Experts of a small language model.
Size: width 192, 32.9M parameters.
Below are experts of layer 3 (counted from 0) of a mixture-of-experts language model. Rows are named router (the router's row for the expert), down (a neuron's output weights, with its number) and show model dimensions 0-191. Each number is 500 + 40 x the weight over its row's rms, rounded and kept within 0 to 999. Numbers have three digits each.
Before each expert's rows: a language model's description of what the expert responds to; "raises" lists some tokens whose logits its average output raises strongly, later layers aside. This comes from a sample of Wikipedia text that the model never trained on.

# expert 15
Closing quotes, parens, pronouns. Closing quotation marks after song titles, closing parentheses, and subject pronouns like he, it, they, plus also.
raises: " and", " with", ".\n\n", " (", ".", " in"
router:424517448522484539456454461538432532549502504445434527537543456559525480521539467533445528472518517469510527438524505467405522527469484527482479436459424506548525563441456467474483575600572496446478516471490463537461526502519514489547566540526481465488491462517481538470521589479440589469532528440507557528505505486489430504479490557440546504476489531456516494538390511522470458457474512572424496503443493488462501564477512507507540513468461526462436522516536471515458480535491488500543571485466492447465477459467503555550491506456554515503433511461563554527553512511528593542
down1:483448436521540485466432481454453630499499460479484472424494521495408473451505465476460522518585455522464544544607502470552509473493520573425491536531452510498445535513540450476536498529473524462513484507547544461503482529519484503522518531576514458521449500484495541537407491516456441496527514534484532585536525482498569497487517549471466494473522572446531476460461529533504576481514541530553472516488450513480473504526426451410571494465479551529494496526462585543553500435488412489470512475480520484554502540526473508500509550448466423539499517496533508508527419469529465559
down2:488572527488556526464480470484479545563532538429419500509533457530454513421497513446488479510542549466497504491457468436455478480488523541524586453485547509495452479521462516460478536476486519501432512443503488457447465548544516483519555507501461471516555514491529508508519538512481498496506500497538593522406522438506516516517499503493536445604420452484641447566546468468522540520480479524497489537518568506472509592535476521465515569511472451467524530466489478448526497534530536474478500449600481515399554419437536530504509490521552505472453479574454496464428515493475522541
down3:542498502585496515525446502519488572563444454478507496565575490524510434503508527524514540438565485560484460440473485507547450498546487504472538516570521503466489576515475474510495525570595517558541478489585473499453415507534488459513550474527443521500506439464518430464463516410441509442488571482428505558442523507479498466521462442497570461435487517567471551534506512535504506543468417561443563518541511509471533525501441442423555533489523464398500561490565498548467529513469470515503509471555469485539437539479478475498484538458549516498460485526465483494495492490526526468
down4:518466525481477458518474500524380554457406526508415495628526488473508503473540539449482552508503524558490579542567454491501475533502473571496491619531475521587502497550479539484412530512496483462467469489506512474453541439455486474503511500443574446479530477488487521545487503482501485487520551461558494483473491553488548499501525510465479416504478514479485518463458521475496471480484488503506521570495474583494510540490466458508437413532477425525454523583481497507487463543550491526550524526450583469400532541489497463532478498524493503502480472500585425555451546542499481543

# expert 41
Head nouns of names. Final noun closing an institution or event name or noun phrase, such as Union, Hall, Stadium, Festival, War II, station, invasion.
raises: ".", "'s", ","
router:497531414483510493520540494537458494506442538478455548544537521500428459504580500544508529491530518493460492469528546534524513521460511522524451481576481500502420522458447473517456535427538545498425480552610417558453503473542470510521528500537483434545569432463489471508526555460462535448529517515499479442460489545521571483435450477536500493493490527490537430548485503455507528491478497417475451522489596503508520508495451539535481486517422548465523503511504549547523516509562411588570537452521490480428421491520501539507476617507560529496489473457471476524473558485510516512
down6:556426506526498561505552484475513542424528480494521474466514471499562500557486508538549522460453486442468477502470440456445478430523498467517539548515449491469517408513513451542572446573526510529480534466493564462539536562541469493474512502446496471430463486542496522592504489537568492506493496496464453564482474524508503554464544430494568559503499549503497527504497387484514537554466530532462530556441512561484489429563493464472463600546447472527469549551551472510517535492449525537490496454469433504538502486516407549507473494506457528441501490526508426500468551534567516420
down7:518507455484443597469480473476491506562437405518524563504538477503436446520505473446482506474477460507540492467501555453469452517481505464466479456487547468510522443448579445530528524550602474495473488502513541494522519503484543582521466443517503481433458531414472508431558570498534427542489475508491490510485596509517402486527533525457545483424483451450532527549506511502459525514517488552510522481545455476512572512426507489495531573514446567506439496566460534491445469440576395497455453553523538481567478581496528498494481469501496476535505546489478496494514505533507488540
down8:538456556508487499514463493454474386459469466520512542579492522499504494517590470448520474497458514502496490427556523503522477439524477583491484492463526475515484563505557530481478541500571617495556535473469502455532526449456516510496497509518516465526463549442507456506491463518502547512533577454497596451526442516591535448380482497487482486543500451513501550500527532537500470528536557445474563543589572504458408501493481492473480469508513563451477427454521542494478480447513465471521500501485497479462513532414509494511541477517455465495506448511493545540467539572531423566
down9:422510496524496574554544452433600475489515473555563452483498509398525566476465533439496485537473568524501532535460458538528509536526487509462503476516555495528482525449493525486495416514417437484574508498457444461567577512433458465555517490465489531510504518555476543483434465499613518493551444549522473484550529503537438563622538472465452542514463524503426486425498497477484459500475497561508513465490478503531474453504565453477496527517528499494496433516522519476476497451484523467508492506458496545498579465517467515480489504463455498524562462533565528482546458467471547433

# expert 1
Structural breaks and parentheses. Opening parentheses before dates or glosses, sentence-final periods, paragraph breaks and section-heading markers like ==, ===, (27 March.
raises: "The", "In", " In", " After"
router:504489508571483387564557484528491534522548488468506469455527446462508430568426487515470468514479507466519556472488498472514542540418522495607576497518486519479530471482507486422497459499450511503494470482548563568474392544552444548475536486620460466447530486504478470496528555492482501443532499546470511492465473521490551437477495550477550502529453526509439526530556432498531487479507505456477536521484450427504506510483513475519538492443436534479563504546522491468499493496550537511498487422476472490521449532538472526543504490504581458539456507525582506388536500456483585524
down4:482535434620465513554549537504487697484533504364406523486451507535472484456551503511522449478496536456454452462517520436542529495495534463492538423460474533496511547507508518483494468441517519479515481537470453519501473551517527477492538481503546495547497536512527462512551493475462544500479490493474504450497426463461561491512542523457523483552503566492495464524529570485465472468528492428474464481507539513521418456522516507421535485448494466492512540492535549502502544483474536469450476435510535521528509553472550526484514492445569473537463592465488519534524499451544498577
down5:469444485519461515458436479552538492519495541437493473519554509528462448461369490529506442507559447583519500398511481507520582486488469524495446529524498483434483439460533483519513477491512491510499507488440471509508442462477595490442591566487498482503567489518512460509493490492493469588524434518420474574521546515471545501532489544562599494563493534468451554564549529491471497477531478571489594486540521436471524525479512471477567517473492474408492604434509516491511481535510484449522496508529446475510516505507466512471475510499534531476505509556442551520492463438478529532
down6:504466451555515425532470432512440578510469497427478519426534514535480479492501481472488502531485515478481409466455546486425486457506497403515546461442444512519501548510463475508535504486527498590441520492441480465512512485475508521553492519562476515491483466517542447456495508520487535451507505453470505468465517471547513563518489531492620472537522532417530482567452497520468487472532507524426545521523530524489417552519473587467571492482423511540489513512481519480533458497535516423459509438557510541601593508493538520535469499476590476464418537463534570518517504512552516545
down7:470485528491591468436483513557472602547499489499498534514468533464498432490442480569477518504496464503514488508466549442520573552482573600450565544583459441553455506456509504434555512504480483512396526432463470511458454515476492559527579509489513466489465505515459537466423563439485469455496446509541563523504457533538523503517456502421497478467523530492548400533533516540509506461548447508527558524520444495507526464443546497488530511516432481484497518494453485489572476441516529467511460516522415488465532496497553457494494498513461540522404523462522556500511506531499578520

# expert 2
Proper nouns, infobox labels. Capitalized names, places and infobox or section labels after pipes, dashes or line starts, e.g. Texas, Kingdom, Economy, legacy.
raises: " =\n\n", " ===\n\n", " |", ":", "Final", " ===\n"
router:463491502520566570439458524471531532562469556479464520477512493474485549539524491520481515492580510485496503497570517503469509537418510510452470475486432518528428518541415569461454464538571530540472474470486498426434449481546470466536521420505551464491507595461492483552425505449556537480541500470499434519518411479484522462543473500517520468478471557534541495468445522477569454491477514520505484533389483548461475514463404455445533525498515518483495541521456582570481492484492538538514535486507457505413544535517438512455471531441535482525485530475483534588530472526532522575
down4:484561463497463564433472465539465526451516499505489559509553455558486481567519431492530539503544487483436482509463532486524473522472518513559467509577472504439465472549490425541461474526552520529471491470604393458497445511555512506445480521434478493512556500557476487429468519554445453478529523553527500570556516484527458544510455418503503477434516542568534487473514433479507487438518462521448448509526533526482581522567479491449472469557412509516484539571476495471436524575526561540435446505538526472515522529477423490527499521535512504456469448584502501489540475514519515528
down5:498502512446527496443487554552600502512505512549431511575484522491518472569565517520475513538559463506509534430479461459455535511533445535446541491504512549437513574523417506527462496487501476428475471442464482539486469486588535482536559496487489536518499515513513483527525498508511507496428583552443446418530482477524440487487532471551443502506498459596475475441491484528577492436519534462481486521441465529584434519410484491505525464534503544507460530478486485479460489463521563437507527465530488498623457495491506538507560450532435470456490586546469499528523455522436520469
down6:507521479530502477506445513590457553491434528544478540536490441572542578521456403534503461532506495457489538524449500479487491454428499534539568521534438462471490461516539483550442485498486482510521495475500488469445545452490522495493499490573448497485482484507558432536384529508478473492541528454428460582553530547459511532527491462528506541441535482521458451492558457490460440486461492481501484588487451441556571455520485447563562506508429502539414458561517499524538499560519489461501467521532475548483474528471544536502520502527569435577491497429489528442493462571520512538
down7:495518495508547500472451476525538544518440467453450545517489593583490486523462495511512547541502534512432549476488459437500528543415543472512481443497471445458427548460483559548533469514474480483564422509560468448541519525582494464462492507576577483531494452464499464468579493531446507404502486498539491496535448509454548467534492491585519518476532537450578519492549449489497464496488507438498514417515487469477565496510524518501520444531622519411473534513520536496487533437455456470498517481477466552462508498481491545546481564471503438538475452528573496547509526446543535477

# expert 33
Places and nationalities. Country, state and nationality words such as States, France, American, especially State in university and senate names, plus year digits.
raises: " (", " |\n", ".", ","
router:471540493486514499528517520575527532559529483467434536446551460509476465541539473542462566507493474470528446481540479523595492494476507508522495484510524498551429552535520454450458536585536518539591436532507558522440515531449552450511473500429480472496473507472478466453477477490565508567511553448496600525525496423416489511498481506467527514468487543480500499529418441514443481496527459491498555490524532550521582533437458590536503551560486551443487517510508467565431470482547559558502530457444451520478457488441462481515526478440537495514450519500533531456554587456510523543
down3:461520485569444467439468548496467548549523505427427531537465473506477482475539515483507554535520468496500529490495475576532559508475575555615566491489493507509548506498559553585567497452483570508500495406507479431485487466551470448433503541497419502477483477523553541469484496512442498525486484477490418467428457440508493508444482524567522498472511535480571442558486448485514445496496534540454445506439478566544509442493480478517460528487410402492473520566514526488578505455473483527507477532487556428511486497530519510471517517595541491522516504491559526479509460515542555498
down4:506516513568523549406499499408501687490496476432550526533541621504482497514503441565577483563520482539531529466505489458444541531448511494473478559494490419498491460502466524499494482512416525478499500524532516408423463433562520508569524482471499506439467531482525513533444478520488458485541494524546453477525474503481592505520491508555537454497486515540459515531469523494541460553468546511513509500518448487474458503457398474481543533458555526530441551467452474527485492506491420513511463459546474497538517500504436517472520577476493445479501496520457528507519511543483479507
down5:495521494556497506528512509605530470552447486472480492518543590460469508511503420517487471554568515442513555476476499535469537508493470584503519519546497518556467487454508443441485540468572538480495404472533532595464461444551471470431459455460514561508536517480554468465487541456458524531536572467564595475532537530567499449503576504521474495445529530498490579499454499471517494497516445414490505455489414469491527464483483516497480414494479525493520526414550501567474526505515421499415490489534534485474483523489465477534552447504512465521472590538509433470490525489480505528
down6:465546497500478508491479489550447561512495491467524523405472487491484466454560494463486536491454477482531581498473464503503548486516468477512516518521420472520487537502500507606429468522590546531546506453492592489494518454507466490574518491486409494429453468537552425530474557492425479489509525508472532456517531525404500512495401487474532564515450453490493493447544545471467521508560489567507518491481450524525484484487472492572527501516525563524544491511582520546490447515555465499539510415502518524526414464467463500482548517488546455571495488526579520599427446457499450528

# expert 47
Verb suffixes, function words. Verb endings and suffixes (-ing, -ating, -ization, -ize, -ed) completing words, plus of, to, be in clausal contexts.
raises: " them", " the", " its", " previous", " their", " him"
router:502521459491479525513478450511526523501545535514499552474513447455448540585507447539476446470493495527482450479537509468510561529466519435497534519525484529520482467469526492463400497537531454493470502426444480518460492557493528494501482472595441459480505472556520596550514494445458499506530555476501615491473520506485574476408430444505517477438458474521548583485538480475486517454590443559503552549510523535470464496504479498539563515509514523479501518493519543534455522546476404602487514456508450538439389480490510477488516518496501521551473522538571541571585532503476477505
down6:513511584533502500496464562533528452491434559539480482480499502512499457516529523443495456445502477515472513487559526563544513517475463509503476432549500490506510470547492597497474449602427512538530494485498455541464502490523509524490514567460549509470501514466471472501473505532570543487510486469430527481413474422506549503484485472561443482613484475449531515464569422558485458455528584477535457485540481530482414571508508508417467491559494472512490450554434530532500477541599541490480514542438508451580523475513538535524502440472535523435476453454492463495429481467467443504
down7:488474541581489490505503468541484454523515434463506407526528422462593478534570524512554511452538529501490533528519507523539576497516502524526510464511507476543512552478445492547495534544462510471509444493523454534512459517494510526476466486515475476475521510489510501495546466432463545512473457421473498489500473551491466466454498509503540540498544490482513434519431513492526421450510445418510558423455516519451577546544563517545531498514457431473401514547441504548499440544493562520511531499536496443566553525480473446503535536496550473601531452572363479517443548495499483547
down8:556553480530570487499424465510564497494482508428511489509423506496453482467502515549521506496533505434519426472461527557476511501530484448407479470417582542479507504523452447465515519519507439521490504516499576492410541476422527517425538482550465468555585539443548486459561595473472476522524531514549514554567440526525514515476500455545509474427552444524435491470535509554505488430580511455539554515484491465477527522490497451431599533451510518518450549502519456516534482493517489495495560510508503505452485515442528498499527475510529574544485488508541515488516462545466404464
down9:443501487466529541441464411479529475510522503510443556468491520509487492641492506486508557486451506468541454533459517487532544546498526541533502463508482527477561464480531446520412499489551497455471457536434504479486499563438477520492498514543512527492535461436507472477543518555489526537489538480398477544522488495593507529513407414494492484502462555494465542585505492536539530560495450566531618447457477427514534525439504503412510510527464489489457553483468489558502475576502470516517517555565477476527491525475558456461529508461448522521471503578414457497536464493500479523